Weights of a small mixture-of-experts language model, trained from scratch on English Wikipedia.
Experts: 64 experts in each of 9 layers, 32 dReLU neurons an expert, a sigmoid router.
Below are experts of layer 8 (counted from 0) of a mixture-of-experts language model. Rows are named router (the router's row for the expert), gate (a neuron's input weights, with its number), up (a neuron's input weights, with its number) and show model dimensions 256-287. Each number is 50 + 15 x the weight over its row's rms, rounded and kept within 0 to 99.
Before each expert's rows: "mostly gets" lists some tokens that are sent to it at least half of the time. This comes from a sample of Wikipedia text that the model never trained on.

# expert 42
mostly gets: " has", " featuring", " having", " have", " Sir", " Han"
router:52 29 72 30 47 67 37 65 41 38 63 36 47 56 66 67 41 40 56 32 66 40 65 33 44 31 66 39 28 46 36 32
gate0:42 72 30 71 10 58 67 60 30 51 54 59 16 54 58 35 55 49 55 46 65 50 47 47 71 51 56 40 57 52 78 35
up0:56 65 45 83 35 44 51 76 20 54 68 41 30 49 46 15 69 60 39 57 63 66 40 57 60 35 53 55 67 55 74 40
gate1:49 57 35 55 49 48 45 61 67 38 34 53 38 53 52 80 27 56 35 39 57 65 65 47 93 57 51 42 40 25 71 62
up1:32 69 26 41 58 08 50 50 58 44 46 44 36 63 35 74 40 61 44 43 58 51 59 42 84 37 46 33 47 42 87 82
gate2:59 45 43 45 69 58 46 37 52 50 36 40 40 79 29 30 39 44 49 36 52 59 26 60 54 77 63 84 51 41 59 69
up2:49 48 52 21 68 55 32 47 43 37 54 46 35 73 33 33 30 66 47 45 38 53 15 63 45 99 68 68 52 14 51 58

# expert 24
mostly gets: " st", " repe", " eng", "We", " varia", " Ent"
router:55 28 63 29 54 60 26 64 33 42 68 52 58 59 61 69 36 39 47 33 74 39 64 31 42 23 70 36 24 55 27 42
gate0:52 64 37 79 20 42 59 63 35 45 54 61 23 72 50 46 41 56 52 61 67 43 48 55 84 72 63 51 63 54 59 51
up0:49 56 59 77 39 29 44 77 26 43 60 43 36 67 47 37 50 65 31 60 60 50 41 68 67 55 54 46 77 56 56 56
gate1:65 62 39 55 58 51 59 44 54 50 34 43 42 57 61 72 34 55 24 62 62 76 55 49 90 61 52 39 29 49 76 49
up1:47 62 43 37 62 22 67 39 53 43 51 39 41 60 50 62 57 53 33 58 48 63 64 49 93 48 49 34 39 64 81 63
gate2:51 58 50 43 42 42 45 36 42 79 41 51 49 68 11 59 63 45 45 36 59 60 22 81 38 78 46 66 73 43 55 66
up2:39 66 64 29 49 47 29 65 43 63 52 48 39 63 07 35 43 54 43 42 36 58 09 76 18 91 55 53 61 25 49 43

# expert 16
mostly gets: " whose", " Binomial", "inc", " If", "ere", "mo"
router:60 33 69 36 53 65 30 65 33 37 65 43 46 56 66 69 28 38 50 33 70 43 69 28 42 35 69 29 30 43 32 26
gate0:42 69 27 59 24 62 60 52 55 57 48 53 29 47 37 39 35 59 49 56 66 51 54 66 70 59 46 57 57 42 66 44
up0:49 58 57 69 54 52 45 65 34 53 76 39 41 57 47 34 41 70 24 57 72 68 57 55 65 38 57 60 69 45 66 46
gate1:44 46 55 55 40 44 40 63 65 54 58 34 41 43 50 66 17 47 36 68 60 65 54 52 59 60 53 50 35 43 75 59
up1:42 73 53 44 52 24 46 69 62 45 49 38 29 40 38 57 46 56 41 59 50 62 55 54 74 44 33 37 45 59 71 64
gate2:43 37 63 47 71 51 42 46 42 75 51 47 46 71 37 34 53 42 38 39 58 79 25 80 39 65 42 55 79 48 54 69
up2:32 37 67 33 71 52 20 59 39 69 76 49 32 59 37 28 45 46 32 37 36 69 19 75 24 70 51 50 65 21 45 53

# expert 54
mostly gets: " Mount", " Force", " Some", " large", "の", " Les"
router:51 28 69 35 55 59 34 65 34 44 72 43 42 47 63 63 33 30 49 40 66 39 69 23 44 37 64 31 30 56 35 27
gate0:45 58 31 62 23 55 64 49 50 45 45 69 20 59 52 51 67 62 52 52 58 47 47 53 68 73 47 21 62 67 59 50
up0:53 63 49 76 61 46 47 75 44 45 57 60 27 51 37 31 72 67 28 61 59 69 37 65 55 49 41 42 72 62 59 48
gate1:49 57 62 55 49 50 57 61 73 45 24 40 40 52 70 50 24 48 29 68 57 47 68 58 68 60 56 43 38 40 75 49
up1:25 69 62 39 47 20 69 63 64 35 26 48 40 55 51 39 38 55 38 63 47 42 67 52 70 58 48 32 47 61 74 76
gate2:46 49 46 43 64 58 50 28 44 56 44 62 53 81 35 34 38 48 46 30 59 43 42 70 49 60 43 35 65 34 48 71
up2:36 57 54 29 57 53 30 57 50 54 58 69 46 63 22 25 31 56 43 41 40 38 17 70 39 79 49 40 43 14 45 58

# expert 14
mostly gets: " Genre", " it", " Species", " fact", "It", " Los"
router:54 30 58 37 66 69 29 69 32 42 64 42 53 53 69 69 34 36 61 30 71 35 67 33 41 35 65 32 40 52 34 32
gate0:55 64 19 77 34 57 53 43 35 55 66 62 11 49 38 46 26 61 47 68 65 60 62 41 67 67 48 54 66 65 72 46
up0:45 60 40 81 55 46 41 58 30 69 83 51 27 48 40 38 42 66 26 64 68 72 57 48 55 45 42 50 71 67 56 43
gate1:39 42 58 50 52 29 25 48 66 56 37 33 58 45 37 71 26 46 30 68 77 68 61 54 71 59 54 48 46 29 80 57
up1:38 70 53 33 58 18 42 61 63 45 44 38 62 46 30 71 42 60 44 53 64 49 66 48 91 51 42 41 44 41 86 71
gate2:53 44 66 36 64 56 50 39 43 70 49 57 37 75 29 41 50 46 45 58 67 68 07 72 37 66 35 50 62 50 65 60
up2:54 54 72 27 62 50 27 49 38 78 74 53 41 68 30 24 42 49 44 59 50 76 08 79 29 66 49 47 61 28 57 56

# expert 19
mostly gets: "Scientific", " while", " Synonyms", " pla", " Mean", "pro"
router:68 29 62 35 58 69 30 56 37 41 63 42 48 52 63 64 35 38 64 25 75 39 57 35 45 32 65 31 26 49 30 36
gate0:21 63 27 64 29 58 51 49 36 45 30 71 13 64 49 49 52 71 51 43 61 52 45 59 58 76 56 45 68 62 48 39
up0:43 65 54 75 53 46 47 68 21 45 53 57 23 62 48 39 56 81 45 54 65 71 40 58 46 55 53 54 74 60 48 41
gate1:47 49 28 62 54 43 57 69 64 52 39 26 46 46 56 65 27 49 56 59 58 55 60 52 81 62 65 38 24 53 80 53
up1:32 59 27 44 65 19 55 65 71 62 46 28 57 57 44 56 44 66 66 54 55 53 68 49 86 41 40 38 34 74 82 56
gate2:59 44 42 42 66 65 66 44 47 60 55 51 33 92 39 62 50 37 50 40 65 56 26 66 44 67 56 57 78 39 64 75
up2:57 50 45 25 59 69 49 55 43 48 68 54 44 90 40 40 33 49 49 38 45 46 06 57 37 84 58 49 54 26 52 60

# expert 17
mostly gets: " Synonyms", " pers", " athlet"
router:66 31 58 34 58 56 23 62 34 41 61 36 42 56 65 59 26 40 57 34 72 44 63 26 48 35 65 29 26 47 31 43
gate0:44 69 14 71 20 61 46 51 45 57 64 52 24 64 47 44 44 53 48 52 61 62 64 53 62 72 33 38 56 58 56 37
up0:48 65 47 76 43 56 37 71 27 58 72 53 31 68 57 27 50 62 29 56 63 78 50 47 60 47 37 48 74 56 61 49
gate1:53 49 57 60 39 39 53 68 65 73 54 50 34 54 60 62 23 65 41 62 79 78 51 52 76 63 60 54 21 27 79 69
up1:39 85 51 50 52 19 48 67 69 58 47 49 31 55 35 54 44 72 39 59 65 62 48 52 85 43 52 41 34 49 70 82
gate2:58 45 53 42 64 39 38 39 57 83 48 39 43 64 25 33 57 32 54 47 60 71 27 76 47 55 42 60 79 35 68 66
up2:45 49 60 26 69 48 30 43 54 62 75 33 28 61 26 24 51 48 45 39 38 59 21 66 39 68 54 51 70 14 52 54

# expert 26
mostly gets: " However", " but", " Cons", "inc", " Can", " account"
router:53 28 61 38 67 69 27 68 41 43 75 47 53 47 68 64 29 42 64 34 68 34 72 36 41 33 64 30 26 47 37 31
gate0:57 58 32 69 39 67 68 49 43 42 51 55 15 61 39 38 39 63 47 59 56 44 61 53 58 61 57 41 53 49 44 47
up0:50 51 50 61 64 47 61 59 38 42 56 51 13 71 35 27 55 70 34 66 63 69 52 49 51 37 53 42 67 61 34 33
gate1:50 60 40 37 63 35 42 61 66 53 56 32 53 55 72 74 01 36 35 69 59 75 66 58 80 45 56 51 37 46 90 67
up1:35 67 31 33 69 23 61 67 55 38 53 32 45 57 52 67 40 38 29 53 47 57 71 55 88 46 46 39 50 52 90 81
gate2:64 37 46 47 63 42 58 34 47 69 54 66 46 76 24 44 54 39 39 21 57 64 21 77 49 61 29 68 65 36 40 61
up2:55 42 63 26 69 43 29 55 49 50 75 60 41 75 19 22 41 56 46 23 33 61 10 71 48 65 43 56 48 24 30 54

# expert 39
mostly gets: " Their", " his", " His", " cross", " an", " approximately"
router:57 27 70 34 49 66 28 59 40 42 73 48 50 57 75 68 33 36 51 38 63 37 68 33 48 28 62 30 27 49 27 34
gate0:29 68 34 52 21 67 48 59 44 48 38 49 15 44 57 47 49 54 56 35 69 39 69 58 69 72 53 53 61 62 47 44
up0:56 71 58 73 56 47 43 76 31 47 58 44 29 43 33 28 58 69 33 49 67 54 47 69 62 45 48 52 73 62 52 46
gate1:59 53 17 58 64 45 45 59 65 61 17 50 41 56 65 75 48 48 33 40 62 51 61 51 78 63 54 36 18 44 68 59
up1:39 53 22 48 71 22 64 47 56 46 32 42 38 51 54 69 57 67 35 32 53 43 47 48 84 44 48 27 23 57 81 76
gate2:63 43 29 45 60 60 47 52 60 66 36 49 50 78 45 44 41 50 45 34 66 51 21 55 57 65 34 70 62 40 55 59
up2:67 54 42 36 56 59 38 67 53 58 41 56 50 74 38 42 36 57 42 41 43 43 10 59 56 79 42 66 54 16 43 48

# expert 60
mostly gets: "The", " traditional", " local", " John", " Richard", " William"
router:53 31 62 40 63 60 28 67 43 42 72 44 36 43 65 59 37 37 60 45 61 33 70 27 43 41 74 29 40 37 37 18
gate0:38 74 11 63 29 62 53 46 49 42 57 57 27 58 55 49 60 64 45 53 60 31 55 57 69 69 44 32 49 69 64 45
up0:46 67 48 68 60 46 43 66 34 50 73 48 29 46 52 35 66 57 18 48 61 58 41 58 65 46 52 46 53 59 55 46
gate1:45 57 35 48 46 42 39 54 62 44 36 34 46 41 58 56 22 45 41 55 68 59 71 47 71 46 53 44 20 38 93 63
up1:20 73 48 41 40 21 61 52 50 33 43 42 39 35 45 56 42 43 46 55 64 49 66 42 90 39 37 30 29 51 84 77
gate2:32 55 41 53 71 52 49 26 43 62 39 56 56 76 14 35 44 42 44 40 74 50 42 74 40 54 36 57 60 30 55 78
up2:31 53 52 39 71 46 24 38 46 65 61 51 52 68 11 24 32 48 41 36 44 50 28 71 33 67 55 52 51 13 45 61

# expert 22
mostly gets: " ins", " dro", " ev", "Scientific", " pet", "wh"
router:49 26 66 29 63 62 32 72 45 40 67 40 54 46 62 69 40 44 66 36 65 33 62 33 43 34 70 36 26 53 33 39
gate0:53 76 17 59 21 53 54 55 44 59 55 65 27 63 50 35 40 49 40 48 63 54 38 48 64 71 58 53 61 64 64 32
up0:58 58 37 73 60 35 45 81 35 62 67 60 27 69 45 28 51 60 24 39 66 67 37 43 67 40 56 48 76 67 59 31
gate1:57 56 40 48 53 23 55 53 65 64 33 37 39 61 43 48 40 33 34 38 84 75 61 52 81 43 45 48 38 54 80 63
up1:45 56 39 35 65 06 63 56 60 57 57 34 34 62 32 47 58 42 33 40 69 65 69 47 88 30 34 34 45 66 83 79
gate2:63 40 48 29 35 61 53 43 38 61 50 66 38 73 20 58 58 51 41 25 53 66 08 55 40 69 64 63 71 38 67 79
up2:49 50 50 17 45 62 23 70 41 49 60 64 38 65 14 38 35 61 35 32 33 63 06 57 29 85 63 49 52 20 56 66

# expert 40
mostly gets: "rupt", " pro", " en", "ua", " attract", " a"
router:50 26 70 33 49 66 33 63 42 38 69 43 54 54 75 61 45 42 50 31 68 37 69 36 43 31 69 30 37 46 31 31
gate0:39 70 37 56 32 51 45 58 36 44 47 59 25 42 60 47 43 55 53 42 69 41 55 57 65 59 58 38 67 51 62 35
up0:55 66 48 71 64 38 44 75 27 40 69 47 33 37 39 28 53 60 26 56 64 56 40 68 56 30 55 49 83 62 67 44
gate1:61 58 34 39 54 43 36 61 53 56 31 46 37 59 46 78 33 66 24 52 54 60 33 49 85 55 59 46 32 21 79 56
up1:35 64 28 20 54 35 51 44 39 55 39 39 23 57 25 80 52 81 40 42 47 48 38 42 80 51 47 33 34 47 84 70
gate2:37 60 43 49 63 70 44 42 50 59 41 48 61 86 21 18 59 54 36 52 51 64 37 62 54 63 48 67 56 61 48 79
up2:29 61 52 42 76 65 43 62 52 48 64 54 55 78 28 17 44 57 32 58 31 56 20 74 44 87 63 65 45 32 39 71

# expert 61
mostly gets: " James", " Thomas", " Henry", "The", " Samuel", " local"
router:61 20 68 36 53 67 29 56 39 38 62 45 44 58 69 58 35 39 50 37 61 41 70 29 44 39 66 30 40 41 37 31
gate0:40 76 18 51 29 60 49 57 44 47 59 36 20 62 43 43 57 53 40 62 59 43 62 61 75 73 40 30 49 80 80 38
up0:62 62 56 65 64 43 43 63 26 48 66 33 24 62 50 34 68 58 19 58 66 66 41 64 74 48 48 48 62 76 63 42
gate1:64 62 57 54 62 50 77 37 66 54 27 37 58 44 49 46 38 33 37 62 70 57 52 42 58 38 43 43 21 50 87 69
up1:28 82 45 41 50 26 75 54 62 45 22 44 40 39 29 46 71 44 37 56 62 46 58 43 74 35 22 35 33 56 72 76
gate2:48 52 54 55 73 51 52 38 43 45 40 44 52 85 39 27 24 41 56 35 77 52 44 43 52 50 39 54 71 45 46 66
up2:44 52 60 37 81 56 28 44 46 40 63 42 42 73 33 19 14 42 51 42 58 42 33 39 46 73 55 48 63 16 33 47